{
  "n_layer": 14,
  "d_model": 128,
  "n_experts": 96,
  "experts_per_token": 4,
  "d_expert": 96,
  "d_shared_expert": 0,
  "activation": "squared_relu",
  "moe_layers": [0, 1, 2, 3, 4, 5, 6, 7, 8, 9, 10, 11, 12, 13],
  "router_score": "softmax",
  "normalize_top_k": true,
  "routed_scale": 2.0,
  "balance_loss": 0.0129,
  "balance_bias": false,
  "init_std_router": 0.0307,
  "lr_router": 0.000721,
  "vocab_size": 1468,
  "norm": "rmsnorm",
  "norm_eps": 1e-05,
  "tie_embeddings": "early",
  "optimizer": "adam_hyperball",
  "lr": 0.0124,
  "beta1": 0.9,
  "batch_tokens": [131072, 262144, 393216],
  "seq_len": 256,
  "train_tokens": 770700000,
  "steps": 3324,
  "dataset": "wikipedia_en"
}
Below are experts of layer 3 (counted from 0) of a mixture-of-experts language model. Rows are named router (the router's row for the expert), down (a neuron's output weights, with its number) and show model dimensions 64-127. Each number is 500 + 40 x the weight over its row's rms, rounded and kept within 0 to 999. Numbers have three digits each.
Before each expert's rows: a language model's description of what the expert responds to. This comes from a sample of Wikipedia text that the model never trained on.

# expert 29
W, O, S onsets. Capital or lowercase word-initial letters W, O, S, K, often in names and sports tables, such as Seah-aw-ks, O-perational, S-imone.
router:556443482454515428475493468520545451513493482496433535546393490505471408544478453500482499456496494558497511453520495489484442543567474554544557456536496509493485596522449469458475515460559523
down0:492532514502522544512504526467541531478487515493531499528509512567479453507580433507516597534490488513440484542448530532492506521538470495484486564470521388453442486471495469560488463427560418
down1:495503450450454537477473505576502499495494443421516465571577472479547433545472485504524535506490432489568579506494507484520446486537476480575538503536459502466516488522539536474523460506477499
down2:480540471550519503534543457520507560484496509501521478358488534509537489520546582501506515488543548555568440468450527495508508498421512562551484540505520440553496538536527449424537469478531551
down3:537487497438474511481448501516488452513559472473527427533490509478529469497439448513524553495500444524516546530470525486481467504553444444566504449523439459459539488464500491456507428459439496
down4:468579474506424505511393498443446510441503537460534506471532511545483468495478440503500507469615465527520518477431490425556513531520531466536504522531502522529531533506498458454529492519546453
down5:462499481473555507421441489518546473521600483568461533521547502487460566380438513462491497449496564469487548562483439538552567533551480504533462587546499544490457520444549552485469492496524447
down6:463545494500520504520424517500472477498529415498588426481539491481484512523489494571423487491463477471522508533509508471555526484596520434530477524489479438514558478498513447534480510536565463
down7:488494455474559520565486483517520555526490488471528498473497450491486459474470502468509470467518445398556498526413505491506508514491582452539588500485471437528525505463428486477525436522491499
down8:510521491513458471501526444548534497559461492508493497586498450495488462469465461508439580472537485505583496502518489515494441518575503470521594457519504457426493461596528475469507481497524479
down9:481482503492487505517572492507565547507489477444492476553490472487533527468399521492497534464482522437584498495491493494416516508524507439512553493452559479519440486449555521482521538490544432
down10:512470534542497527572424491507481504467537506498479443572579507456452494573572474525535501485497473474512433517452447535459478477399437464502490565425490482543555460512476435504546549503558530
down11:496520560457484486542533523490536501494427507480502459583510535526539473506570451514553535457441523495467564463540461520484463547484448404505488403451499519471526548522486436490458509517519490
down12:468485502522515522495505505459489522436531492462484473484528473467475501557571578586499525548556427505532510497569445467522535517518403528410472525544465608519523461499525453566453525487502505
down13:490495501466562466541540494519477453552520460453563553488469481508529469425479483458531514485479423483448514508528472576493485460434524459613496468572560466465520491527583513516488542454547457
down14:514532483522451506610523551542493497511452447521472514462432588472568561516498474496505507557453521436560519546549496507566505536550508441493542526488457621515515536526478528488549546461442464
down15:513487505476504474537461462483515504412444508536540468476532494491537529417490561468532535483460525475539511483440532504440470521471558547483499432517459506522513538538576496485426467482388482
down16:477462550518420531560476450431478488523495581428434482513505471503504522540505434432494579561509470479439507444491454439527454563484506467484477509419502448516525451500538496413542508474443426
down17:520511569514499490580488473536543485447439617464511480428510486549480390562444465490508574539510483504448519511495480485555510474501535498514571570507479538501429495473508510553489540526443518
down18:492511565586493512486477523500522507486426537509530505498525439546573501491549440491519441537516531484550529528510470540588505535469511530493479493485423523496444504533508590479508498586498413
down19:497480543430525468485552499508548489502518497468499469601462509496596498494468486463482510510421433521537463491518502474529426546591525401589518480497456493455495503501496494472497516429460495
down20:463504524513447540558506496500462566457482513494548503492532477516533572490550459484478465501480447472507513555514451443493475522530522465510488524480486457600465366482479570464580498500452543
down21:552519555566544488584504469527483480493539458543521512472597502473490464452515548523492470460464506416547574504538468601527423518567535469525519470502458469475500469466511543518508466510517551
down22:466518497430452532521426487588468499497516522481523508594537513500534472473506468530542533481490455508553497510511555431519467458551455505542529536502463504457518510549491532422478500530462434
down23:503411525547434485496472498470475426561445527466514462542432500484531512450514461466526532552480542546545446465497497432469489549415557481472499561471509463497537527573568547461567513488435443
down24:492515547504479530479540467455420526398500468498495530579496526531448503521520481482487553483453579441465495442492556507483534577505491534560510493491565453461555476467500522486490452474541444
down25:513542474499468476559506468547514536592485468464454453503480539495547494544508513471535532544554557522468466529525511529494497525545502560450520519506519465466457488552409526461484455513457581
down26:519544499453521560534492476491523475543534522548463504527529576497484473475481518539531495514488479425479495489526370549517530460480534453453476548525416507515487464507440464460516544504504620
down27:475471518477524529479459492561473461528578523574460549482466515518439537535525541498529563432555517520530521496575456460517442528568570577529453507522431476498491535546546509433518481530482503
down28:508464507462528522491501581553463531516516485529440545545438522479526481440497456528472557502451439509481456497537516487421537481567526509520454457501528476482512489510501454489468544435477463
down29:451520505498526518479494513554496488529499521467491483433530424575540479532552521542511454550583534447487544468538550549538464463500476461460512554468512575536516436503542489490611518489464487
down30:484576461506512506538561504456552566513548536466519538546443440531423463487501499546509547518541536479436475552514483535517513527484482543550579539513463532471452477504462494524477443468512413
down31:448464565422454491569430536483560475521466509459503508519488463549527476482412464474530451544527509498501435459505410528492601494448473503506497462551442494475436444477493526621481526502523447
down32:487519525499490439467462614498459496421516458455489406562432547496467481487462488501525517576431588559465411476489511468461457483438502514495499540495611567487458534411508499462471499518522539
down33:457470536535436451477530467559442481488493466452521558462462591438563492487491488535523495518385491561517503496533467527465425527536506471517472485489496481492443581531491482546417526496467433
down34:535449538545478416434513466508535472568522525481543523533523530465462539494524529471452473409443484526436568498502467529450516539453506556487538455538483441527430484531476504492510488558462526
down35:489462523541605445526516458536544492517440463451485512436522479452546478524493515466511487477502525511530477589455527458541545480472493474544492503510514469479457521547546447475457524540464558
down36:443441479539493499535535597454575528500446425510559517463513414461492542490492478444475553505540567404548518458521496489485476384551408505566482488536469498559470481577482480492521567477539502
down37:440478413540520495524491560541540490463511466539443541526476451526457485453566473553470491430588437491478417525533564467511516413567494457569454483551583487485491517487461512508495535564539482
down38:512480473485492552594472463462447486478478462496503517486534469471518507516467483487527376548470536477513502464525485460495485497507470408437520502542431544448493579517493452486513545402530508
down39:534581494495500490542575467456546485497505588463502478499534521499500480454504493532498513557491449381482473494471511584536508477549468468505550449531538465482498514493463506526423488491571503
down40:509456451501567462458461489471510425526555455534496514505525532505550432563464498500503509470484544467467496494496497473544496513468496450552467419590557487493504613590523548493487542589488475
down41:481515511440455458506441526554499481477523478487565454467545569494443474471457536515464564552513514499450425510522440535482522553503502469485473610503545490501425526508511461486567447538512472
down42:557446540478547508458423488506465497555510552504510417504477424444558472514430443533497528539477478453538549521538509451522526448550456484524562476492495438456541561517532529427492480520494514
down43:481505475483579483432497544428477493477525529551448468553550525504451534554547562483451489474530485442519495423493555486539589509488496495529527509521564541436538465478423478510504556509440548
down44:461498492510471446507407494582460463542491479548463542505551535522538486473453491508497554487460584515569528472534592525515533511513492475582411513518495491483527511567538525484491477508469418
down45:469503507496538533535478515535431432444475458490436473410488537485509403470466533489542491548503533520469411455525456519460461491428482454555492461512473565456568438495499556515471494570506535
down46:436443497540566520549611479508522474506511522509512505492482485476512584473493507472463485456455456428532535527457579455481494469500528523568529608500496520539616513508519516482545531502487578
down47:538510555470471553531543465501488480539528542543446506514502486537547412522553527509521493476485478482527479544419526486449552535573517491424493476503424560520470478468454473464484460472493508
down48:518590485436490481555512584535484510526520502434511523467428496514470478530588473511485559534492473445478559465489526486532517502534523484566451586519446511460440546483495474433460493457457464
down49:478471484478574529524430476461457551449520463474569540553513501493525463550578535521524507478554555468498434436461458534449488461463576502532417529486494464552478498531565456486453469516574508
down50:544553586552580509466485566529467504518482564549516527555503500468532508537502511531534499517531504494483554466517443501393464537540514518520521452545464558523537487497515499556510518460550474
down51:458469555479520488525475466428522507523593504470518442581457466538430525488514559520462562456566523447526542543495507454497537587465485502518453575489464537457529473505557551459544510493491449
down52:489537520550535432561519434547550494488546484535491516507447466477474479457554589542496474445454484447507546555526478567510464553462475471494531477493496447504479442517461507556461488571483508
down53:466536528449478528547459473528522487490540513433537463575562500537533487523446474549533581497473474509528538494521497502524470464524449477540490483486466484436490491500498493466445493537483465
down54:523488464463539454544493427451543522482522583513491504528429479543500590479530470468518439496493541467492481546486480451575567461435567551447542502489525468500515460506554544452480432450548499
down55:468585492506464499458472524460566579537474471471545462582540521540533477500518456440542526548463513456407507509501476518456502556582515488476480434503469518422454515465559527459518465534476453
down56:480455489454490500462524473435467526448515535436531437577466481445513456540449468491512585514526500509544494491505549509488410502557527500626538489565521470472486442499474592479570495483476498
down57:485461493463542463451474430481508496491469474543495457495473427449504521451446514468544493480541413468460568561549543529460515515475474466476440499522519547449515565525435529483479476523487515
down58:530504540484554454432466477475520424519450381460478468510502471484481523475522588528550465537484425522458517480576448521451531504505451490490490466491467514539531524519482479535386425511510517
down59:502464419496433486544430494494533534570546426499509519423567464536499492531456461464445493553508526539499514477476500449476432481474473519592478569450568520463451589526513518484515488433488528
down60:510480468552485494474440443425488548484493504494540530467473395501534552487585477563506584489475531539561439451475492445514487490417546537475559520531498520508457475583521476477538551509552550
down61:568498487525498498456444493465414554532533463501463489511568574475523555466514495464513533524555554522463548519526487466470465442430498460493460484528523490557544510510509499499406526433490491
down62:591529452533471499431491519479536533478485530529493483520458465521519554528452520523558518448456557499526583455476557598477469460485441532524455551480495571445472524560507504461523433470525542
down63:461467544486485556464406514485444528484523551497521499526549556491555503545499552540521503461511563468488522506456510503571465526472515495519489556475496479523538466556516490409495409514520471
down64:512521466489496468488524527590528498524470530469561471427542548478484398501432494465515548477585480504540494451433534443433572475586506475460500413439512479521507505483482483438495482485568516
down65:426503463522523560527485476526550524506511488479462488486492470530532482531510503503515428456455412470470500468599474466491463446488474528522546519526507513485390467447498506566508499551538540

# expert 58
S/K initials, -im/-um. Initial capital or lowercase s, S, K, H pieces and middle pieces im, um in words like eliminated, Dūduma, app, ev, election.
router:489454559497452463534481483541505415478446517498562506489541496573511477479463601560486500504454493432522492527468402543544453472507463444550496495507467552577510490489486514446433537525463497
down0:510479522560471527484524472447575576488510482510504500457538510489555517540457532542498540481502473527498453466539500476480488530554569430484466455442445524479494568531424505574594408464455490
down1:490505487506475449442474452506464534545466482522536493500526468552446521519430560498566521473509530531527491509496556509429524514531593477454512568478513515516537537453488492452512541538508507
down2:566520478541546511481460396457494501506473475485473456590484501469533474533502464514474471546467512486494492515511474492524506544492529508477521505434544486461568477473500502433562502450451532
down3:504480532542464556455459537452534491486424476442510466498538593584481555490547438531570538524468472491475450538475569510481558481454498467555519468480458526476502544505491525528523469492406505
down4:512533565491513464509539505476546488507516512438460434511543467489560540444488445624468492445453500473475525478479482525494496576471520497556539499514409558444512540527413484422543419458440524
down5:488561537511519469501538519513553521476509469446496541532539496579514547442487463554445455486422421510490550476421428541512492518525498542495514477596424545501517478503482482485548434460388529
down6:438477497510473474556556477523461477450524491519513519471485489508478506534483545523400539490419434509535495428479486467493514463467537428526452541540456462553520603519467416453465425487490522
down7:421542505541503418542465506556544510546557552539439582453488511545491525488537519464522450444465461491514559476458475517472536508485448470515455628532530512535465502451494468422534506579492457
down8:528448486515593531538563487512617474524511479525522458547541435542508453492515452526545483477527401414498496570497482487430506494523574435554494505455508526480484517496559522506438460514496458
down9:486508507486542524534467455496541404448446473455495581536514534576512545523447498493487491487549451500461450516428451511493515542468508480519519473463445578508565511526432537529563430456415513
down10:515433496459576465528541537438564480460475459439553488508470507491564498507484445460508470515543505526513532423472491501548444501518531435512467452511523502430509521502514498547468531459504453
down11:511468395513505521513454382467459507487470529558450493462493467494470517532448526554460456449494540431461536500527590514535519489479543532519505556500528524509492529477540518519529536479477474
down12:541528488541554489408542445460556515503431491525559469546471519467515485485513539552520463460510538527489462526498515481519460569505488523487369522488497458506470501479411484509499517490507489
down13:434460472467436519528518509520504465476483517511468588501491505518535487515450502538500497460463450565554540526489569547545462578563496517549543451533516512517492471481416553463459380482418497
down14:488434480443477471464469539541562448469514443569485438477473523495485424555525558530527566529537608479511527490525570473489526450434498475506472484553537556556503449545538479489466439514490518
down15:586604514454546508461501524460521467499508455469557614539454481482492577476453443447512541491525476563503536442494485483456536541600481505486495484546498454451540433540575471490429480446453488
down16:447459511497498575507491506495485600473481487488521482477533466450496435588560535569521513568485527475510463550499552503440482498463472542535518545464461452552504470499440421532526542523555516
down17:458452505579525467436486473523461428495498516531420485521496494483484480462520539521484479433582474453433488513464562534453546501502575544453501457511471517521568485529516515489465503490533510
down18:519511517531515579480515500506479455495516542485541445448494459478539495545527544525509507498495531562459533473524550446502490551508500477512500470504531528435497469505515536429477483523482550
down19:536516534455478492444539459517564465425535496490554505415454543521561488437444513483592545465512452555484488465475513519445502565526486513465499486545444513476470484490541431449502484490478552
down20:582591541514542499511515493489458432488502529520516521517525450488449449513513490469577535511519480548533470498408491478567569540478567487517548435498491452495441512549441451501450490500550516
down21:484561505514495442471405454440550478423474467455509563479584423488456554438430459459461441478470396487465542535531492472496459498478489518422558509534514523525511481488506571501524517421460506
down22:489523454490519499516507501569572482474591452485506472507438519517454538472483513468463577477479589500466544415423473507519500551540400582467453471473469509538461524551451542493524540467557500
down23:452477504555551510499456532514493554559474491508481501509470454485526470479439542495500517464457522451483515597512602459490510479535426522443471527537428490519543507490521533523512461478507529
down24:561504474521573454513479484484503529552572562470492447523516543610467462445515562510476537510479538496551587457486536507529508475578459398554513573517491447489492538482410539499466501509485497
down25:475525482483488437506553448536481534484495412486430401509526496529478544452517536489459544523484455508559531494495437512527528453539470536497499518466493534456559465455515460398455474480468448
down26:485598469456493572494520506506440459497402465540521495525494511427558461496458489461470569593528473475448569499536530543475520485507453447497493463526515523548447473495516559525414509545546460
down27:533574476584465489576437539515544508451568537530474495431496524535465496514516535485514491489525495491480506492505471440454483507485430515560518533542474502476517533575488547546507513496539469
down28:500517447441569478501482524470499478557531482510572527541470506497602501546579547484549425492522517522576528450458484475535470519521550459556586455501511462550542530506507506490486535569482517
down29:450524532565452496494413504497493443555517509528581514544593524497514508528493459545475529470519478495500575501553480459494483512614514479460527587466513538424504489473502495482503513538559520
down30:598496521509487513490548477533501499481458494487532422406465478469438419391539549490518499554490475501474484509497510461509505537560514522444546423541433575430486486478564506566545510465508542
down31:525500523501519555469491487480570512482427491411514489476474420436560512515390524531446495494478509512485421544467531571566455476536475556471491511456563507480481583429463515532478504489486492
down32:474503472481466470525409489522508529501490478508528478640450516553438513527425435456455568567555476508500529541465482439527505544503490565476526514524509562469512502479438539487493439510527418
down33:491473500481442457538498504506523477497438453485554514538466396551557494430458482517553456514491493437462483458527494527505464529510442481513559522520488527496507550532492540485544482471493463
down34:519451493533522479497544543523497515548615563540467516543514435524442559515478562513463496564482519435480521490523542498429548518551486487474488527511578454462441477516440558546530540471564471
down35:482515534473528556517530464507486452504492472503502576506484432505582498505516456580524506512517490502453508511477523512494526430534486487580554566517487482492482558449502445469477457473460474
down36:601529484561519490483494479443470451435469522495528535473442482510470518594455487568487491508441491467458610537472534500484565538497547566506596489488502477504432506536491498555450519428463512
down37:478471488536442495419490504533449470552472454507593520520559511538542487514403586497525507553502513491494496479460500533442513557542566481503519516609489557539548541483458547409557491509485461
down38:500557517534513485501451492475495466478515452474494519513552526544559393487469437497488470467465443447540545500519547541489493492548517478531539551534513417490589484527521517539565524502501511
down39:477468401528508510482422566524544502527497438479436516570494493550467504525504528491486504544492501530527563545450502542468525469549499516528541490565542518522502519534467508510522506475512445
down40:501428473567489514509466531470463540455463467485494507490489521547555486555497483515528477447435521481480484463473519506458532547436490478472431506482477539501506500535447524523526468516486527
down41:525559509505551505462546528511507511461534539525418494558470499415565523536508543442478480521574537485517543423462472518398487491483529521478476495487506370529556499469503495547463497529459474
down42:492480519412497500521502530527499570542462439530541460554481531508470543502610477513554451492560514514469573493498497509520527571402543483434491553487491446504492513473490461488624531536514432
down43:452490521552470464499457524512488487475525456510598541541524499446530490516564483561552519460482509472481470510552564474500464444529503459472433450424447448540556502481482485409465476448507478
down44:475515457453485477571498556448454516517446533454551503540566491511457450435483509517468572570526552562524481418486512520475496510461487510532522527442499534506550556576447540518482405494505473
down45:536503480520565514392467491547410558595522540434507464492480442508493533490571489519429524510485483492480475499519478491569450544505522564485546514449492468481507449573513435488473513469475514
down46:473571527488479532517412547514466446513468500488494496504435563444484505463503447561519506486513594483458508499527450570530466454502462525455432481508548512520533410517480463501523490467490515
down47:449573491562498543526540586512558563544485487477570509496519487541551458530483493468458499456491504477467488486461605562482462558502480517438460475453504505487456442485351479489525499548489450
down48:547500474502448473469492483489507497513547481478551547449550446505538558474485495560460497508501499502505441547512538577583543500497496515465484542494547503538437429488581604483530474520469542
down49:527477444490542507562489452456513537442509499491544529504477557528429565521598506460508505538490414486591480461493556519493538566425481537536467539467450589520519518459461520507479433520581505
down50:462485512516565524537481512552511494507589488504488561554548480510511543464433564568462452457498533501529452509455571562516510430502448487542574545533545517529534498463503494474444442532488456
down51:437517475502468459526527438413475501511503472506528416508529528593494514436472483553507528479469504389445527463517508472507477517471503489487581523581497489499456515452464512460542462466436485
down52:533475522477561491450504502530556547520480505510409395499524531510490522492577504481516494489514507518478508531487537456534493432529533486421445512484466465467482634436495461464443489472502482
down53:542421512480514492492502459486525516511490487480521537503491551511424497568537551547542539506507385470494594526462529491442492461472501492574514492452462556461460495500568509479509490495463425
down54:424457530499428435509476539414504489493446487458507479518516511446519545484516472560443500496563478501487433496541526446526467498436535532529485590522545460541534437501477558464505516494500451
down55:481485529513414500513434545545472476495454476478537539471526492501568535475457489462546551519533479491468516452474447554541460488519488482490553511512537516494515513529398527386512458423476525
down56:477515485464503507495477553416512492518505563547452466492464557491566431470531445447563620518532499531503429466523525544502518584527468549530481451514509492541554484486518570460446506573445526
down57:458490522487458531488566585572541545525511429572493494482448487415571529516478539516474508456542515466499487422473551472387499468518444569499555462523507557469523508500521464454469533478562572
down58:497547500503534421445426506456515439440453458532505592518561474510490503418411453472507514407539501442538523474472488534459532575584466534485494417543453493547446443473518507445524456521524517
down59:489498498448547500392475544452549535539521472498526467566458513492542484505454550479552561515534592507565536451526520522513467472539524524479474542626519510489492539501565484491586501452503528
down60:481436489470492512465456483517543463521517456537542587557492592546525567517463424434536525524528502480456502539544439499547484421554469453493451553494498514498562452511586485542564549489517429
down61:532454496567428473525503529536542523515425482457534463476458526551500482384495504529480458489533477477447468538526518571457484532508605443518558576504465487492439522469469505495521502410498471
down62:535507543462443449479537532515407529505593551528492465465501539550508512475464504515439538529486543517536506444541553469550507545513528541495513520425473543470527506531434491501467469477518478
down63:521550520473477533557551497455515509454528463494513545475513496455547458519537516485504470519444422467525466478602569485540463494522494499503526493442543485516412471591538511460562535507433560
down64:510502507485455457559484489547472527525484506499471601466476452524461527515463472514442519467557503504483464509522476498468510489454543567470483551515560474502499517530456474493471455447507439
down65:529518493503525510518473476426446546511546438501526489552491492509527474437505462505468517517534484519486537537536489455528535533472566526593512540559460412487425518516545563478501512584503454

# expert 34
Capital initials, Japanese names. Single capital-letter name starts (G, D, J, Y, N) and pieces of Japanese or Slavic names like Kiyoshi, Yugoslavia, plus table separator rows.
router:554524501458524526446472532511448486471470530528401448528573553460493444464474511539464499462512436466482509469610446485551505448567553556524490517462433490503554443433490481521505504505605422
down0:492507471490550533567478480575502535421504508502530477514508454572415378492437476497493472410461521491577424528500528521510467546549530527523504517537504524497543525458531526576427492500475539
down1:556499529473447578518427479474524538547482512475491508506470475532486502448479490516494446484470567556521584596478529555451502527611438606551500455527503518461489479475502474540517483543493530
down2:473480554484506579504447435507497528521546421474578441532438463490442559471499510493451502424488604503465491554483391506527531574491557580505553506509517505517439497479516476495448493492546522
down3:462459495463558467501498465457603512500466526509512544597476500463488491425541575503462463458486486410481476449439551552502500457487489507560534523495565523417523450492493460512475512470507475
down4:515522480467516567464431544449517553551520428490541470510567513462525499533521453560495511496485529528460421436616500470443501533517428432498520472461439566443481457539540568566505567515445516
down5:528544516471479497493507508511464553507462447517602513447436519484469472412576486492488447579503502536522528524481525462516427592513450498527510452507582492498446468535515468538546522505470506
down6:478469493437560527468483458550400514506512506508578503453459533479530456515492445541489483452586479500415478536463574429455473491582508533539523498500433550453501471440464480505511531470420531
down7:494521518463492568478467555570555480511534491584494501520500447569470489459515491527586570489540531547461524465535472503490474539500470521461512496506548434522515471549515530521446531499511550
down8:562464452509417472453472563535513490482463551443509459458517523513477524475510478429551509472498466590467479520560527588494466435516528483406452492489564505475479442518464516538464480485511468
down9:499515483499512482510457394509483450472485488488486477524550522478525491495470527528451476452480445504538568530487481508483519465555500510565567506507461411502499441446484508522472518444464512
down10:461484556474496454477511462489441537484464428506465483432478488505494537493506524569496465479511505509515534516393538508502472544425536427590509511484496590504483566495469481445530514468465412
down11:538547462470487479488463555510517591554528501481454581490462557509497479535487428514515521504521514495555500534463602527488535442394508515495474518455567466505488510575501511452505525494473509
down12:547508475568478482446487523441502432552582439550520515472452492506524487531534560449468481527527544437537507499492447536565522512499508435504413464503514547454587487544515485543517508480550435
down13:481508500477543529480559494581470450474514519559528483502488535558520475530466473516497510483517478508500566534441586534500464470485474531552492476441508508515506524435534548469527519543484507
down14:540562489551559544487491436456462477471482538551540463453430488518478462385515462495524534460501490515493504547451526552434447520554473413453428447502518486530480470462520494489493550542545434
down15:503459461516523514469500423481558433525448488506458540557566534526534537501525522495563438450512481494578535522517594540536484455474518538473498581478507552522501454533509480556566470544437481
down16:542462549591555498458524479468534485489550459504466549455558484553481504469481546506484545551524579502570467600591567480496466450491463572490497547470483506537571491513455489524465487489506432
down17:467466529542527551497506446469498503533497490472505520502485480577529547560493480508511528461526516513469465463395545561423492460449504508549397546549474434484491461517531487410471493450556534
down18:540474540468484524514421486481509514530495491506498386460489564505493490539451429564500509454551523500489560581478520505471511502492520518546577521481515484478449439480530549505516515556483493
down19:506476521521459439482505567442533505522485521539513476511603470547593591487523529503549517526540446508522593479460567525490484416496484483488527512486515574557443516521480560533477465513539430
down20:474523500557497494538490399493514570546489464484575551522438495457480396509448459520488480480500501480448462537505488523560534493464524570517465486513475489507557470528566471476493459480501531
down21:521448520516472521446535548463471475461447548514503475536443471480523509483472479535486519462496446461475556534531474442512498520548478539569555517496530425421512511543502439428521570448481471
down22:521528541473435482524440530515543517522544485488489494499541522458401502531532509464525563569522467540511487466526554484471500436541516492520400466565422510462543432498454526465459462460585479
down23:580490447465469525490513545512509485479545469517511484488483462593486556526492481413443509521494466485463520525485431458542529549507458518517536512515574467499510502554516521494498481457542519
down24:520501500489452530496459473506468509503528532505507433468485564559497581555477414508474532428469519480497548566520481512529422492549525499537561493501561465483444488477505530513541495609523527
down25:508510501546459510513453631579527491506496473492506505513517574490492514521566462519519467517454498516451430502510469500456496545405470509469519500473473543559502497503481523493555534453471450
down26:379538483472532513519517527491557476517529499511528531487546544497550537466491498524482509542560598566498530539504488468485460422494517522544500552472525523511513465511500578489537475436480476
down27:500522484482476473475384495431546474471525497476515551508549500498515502431451466471489529451492471495555475524423436578443507510521427425536469480521491531437515581510468508490516484505491527
down28:492510498532500498469466548500491470532517413511476466469527519524512409510533501518476483467460507488566438522564512503504480529547441499476533562452515493475558533520542509563552485585439515
down29:529505515486499440467451542505588544519453479484498433520502458515533587528549429502524512502501497461586515500485443511517496518500498456498465457545489504503517442486597488499427435522545474
down30:495488479477513549464503436476551601502479537423484514486497465500505439500524444478528577479452607583505504539487517596478490531543449515475457475526516458528522591482527492481488497508556543
down31:496521455454543415494498519437549533462475430526553474481427521493507525509526556498488551475527538474544473521511472464547486576409464448506547525444467545495429516552527463512519454464459558
down32:510477509484505476523520495437564535451487487451463557474518588471594486508591512426509462547504493567578543411522503526515436547442555510473563456546512489450463508472466542484442514501504524
down33:527531507522537501484449498454504498476443546484485485494528497500513527496536505464528476489567468475599530527499616532557480464499498474526427489513505536581481504462452456520495507497476563
down34:505551487528474444531512530503534540533477449490478531615432462554476531467570500529514504540470491481416557520409528499459507489486543556512541493460553505531497413508438505494497576496531425
down35:538533457499525569560494504476512507477539427462452505505469495546450519488517492515500542567437496480477467533440476503473408544510514499454486448472596517462540473465529528559511449469558427
down36:415557481546499501537412460483474492576533479486583496483533565489565468441513476475482482520504581546507491485383454508550457466527494407504497485516570539534547575517505471439500462505569564
down37:466458501547461516492426522516470470536560425548531531436521456509492435478531427601374549563438566479473547589563526557507538459494561486593522485484524512555525511503483496476501522535516476
down38:529470514499516539544518562469461449558484443493532575505525512593481485529520449446540473517473439515582458465529455526521551502485551480546460403530422507486441484519524556464496488457535534
down39:480428472519480490468492450459474573474460519516506494515543455510601567414489534516473412544568523416441477547515464496479546463505501489490502548532502480482566507521411466537414501458456512
down40:550439474481533533512426436439495525514458587459505508582456449503551447456501492492478520572496490481493497487446576421458460503525544529452501505542470505507490524507477510471521432457485507
down41:496471538437489420495497545508544543538502419455438466487542473450504555501603440498508482479533430456562471495578572512416500507480502498507468503525512510504558499552461421475529519502475467
down42:522478496404541539468491500465544522536522504548559490496386444480465509524404466429516493477507451514480553501575573483475476505516475469495512548476492542484564446485509525484515488475565486
down43:492430482625483467431541498455456565532451503518474468491534493496537454467541424470485474475451474462495467458474550555465484512428575548524475487475410533461445518495506493499519472462530501
down44:520448478486525492572468508495449501573452516525541557525435456512484549584571471490467517477477498485520495439430445564484547526483481494490549506458485475524520521508520459492482610447436483
down45:444432501501478496528449489450501490496551549516486525572574459525513501505485502470559569506459483564552520479469464520483485424442487488559465537485508479486497454545431483458471562494442483
down46:486530492485522468460456572529467555565499495516505504502466529548536497471488584512460407421488465445483527525490510514528559477485492570477515474572542495516543449488470496501497472519450498
down47:539562510507415523455533573594524501476502524481431443564441455452543540457552546480474535486531488512475447497566424525487549562529471513524546455460504434472558445472475518500536467512444463
down48:537532521458521418520543506493503481525543535534486531507523486483537466496532419472487475548454415557526552496543477454433505474459574511497476450494549433505446542544446503531447475589499384
down49:588540512530453490597426428524494422507511532528475542451521536578485507522451480460511455515498518472496473479530496558531606568462513513531476598520542478471556517528458501509423500464452495
down50:516528479500499519575494464493502520481563482526547454502488415529567475485588486497436487428504453435490528456492499474575509459528494463535515475520493503427483444532526470424514529524443536
down51:501522447505581487447564553499496460437426526495493539592545439487522501468508441496526480518517470562527519428491554452441551498520483467514496494467499484445549488576496535511583527542467535
down52:463511491451559522511526472536527452449508529491528515524493458561482464563490474490554574491438494449420484542547479543600517446552551524490536502528572506524462423468495429502468469511455447
down53:511550470491554514565443523534487507451510545488572452439458506448512547511539468512517548516532456483552458433524495496466466576551448537504485528525485510449478478482488502455487479455447529
down54:508514532493493490541475569552499482422466509480445472541543467549434534531481529520527478537503420493472445465439539467482507457527474423538495427492477525494528573496446547517460495488497505
down55:428523527474611518498500477445558472463526406486510509536476451465461458525487504522563501527544501499515494552578482478511515509542516439476559558455490450481562510496518503532505428510580470
down56:455461441460506427517496487529547498452418437466458542545454541539470484494478522484417465527509548476457479535457508486469491522483521490497432489509450470459433592513437539572461501464476513
down57:565530450481507453572457544530503482508476479489456507539454495511590510521514536467417478449496493467517490534460474494417528559531470577481489475559544549478495500498561530435452468572483454
down58:534497452552474487474501503521510506508478526469499475494415527547483561501468523510393497513484506431578513509463498467474427614522489469491534448487484491432533479462535413527420540465410517
down59:534442530467490521485493412463568534521472602509486528581444469495475539485512538509511536496480532458526491500541504525500500489562567486560543508585470510488540455512550475472473494485502391
down60:496521451473464488406492540533497536494405444436527467504500468497544518491550531452523494496508530401430468438579481533511479539457447529475486539456543440536485503453503525531465538459442459
down61:474560490490470505549443468449522537493531519438491542451519499517567497528498523525472449420528552482570546496468556469494481501526587445538532523485504481496459561499564587495514432506517479
down62:523549498506482492506572580524446423509478482453462499525476531455519479489455567521505491533497575482533498552483552494504536530474511461524556517483542534465515474495535528484507492540470534
down63:486451476544461522505450513546474438548447520474454450435548485567502486473450521522487534479494480501507519489471453518528438558533486447504472576512475513514459577481462471474485466518489548
down64:482499520512478484524470429490544484454523459511498479563514515461455473542449567549435494471454503511568543510522479516505507455544503512535531569496457426504478481462533513521479497427483529
down65:489523501519493499445531490567461481559447467414574504505516542421500548483501508445535482491550471510598443432497477490537506424520455485509496470453580584421573470474543392513484511563524528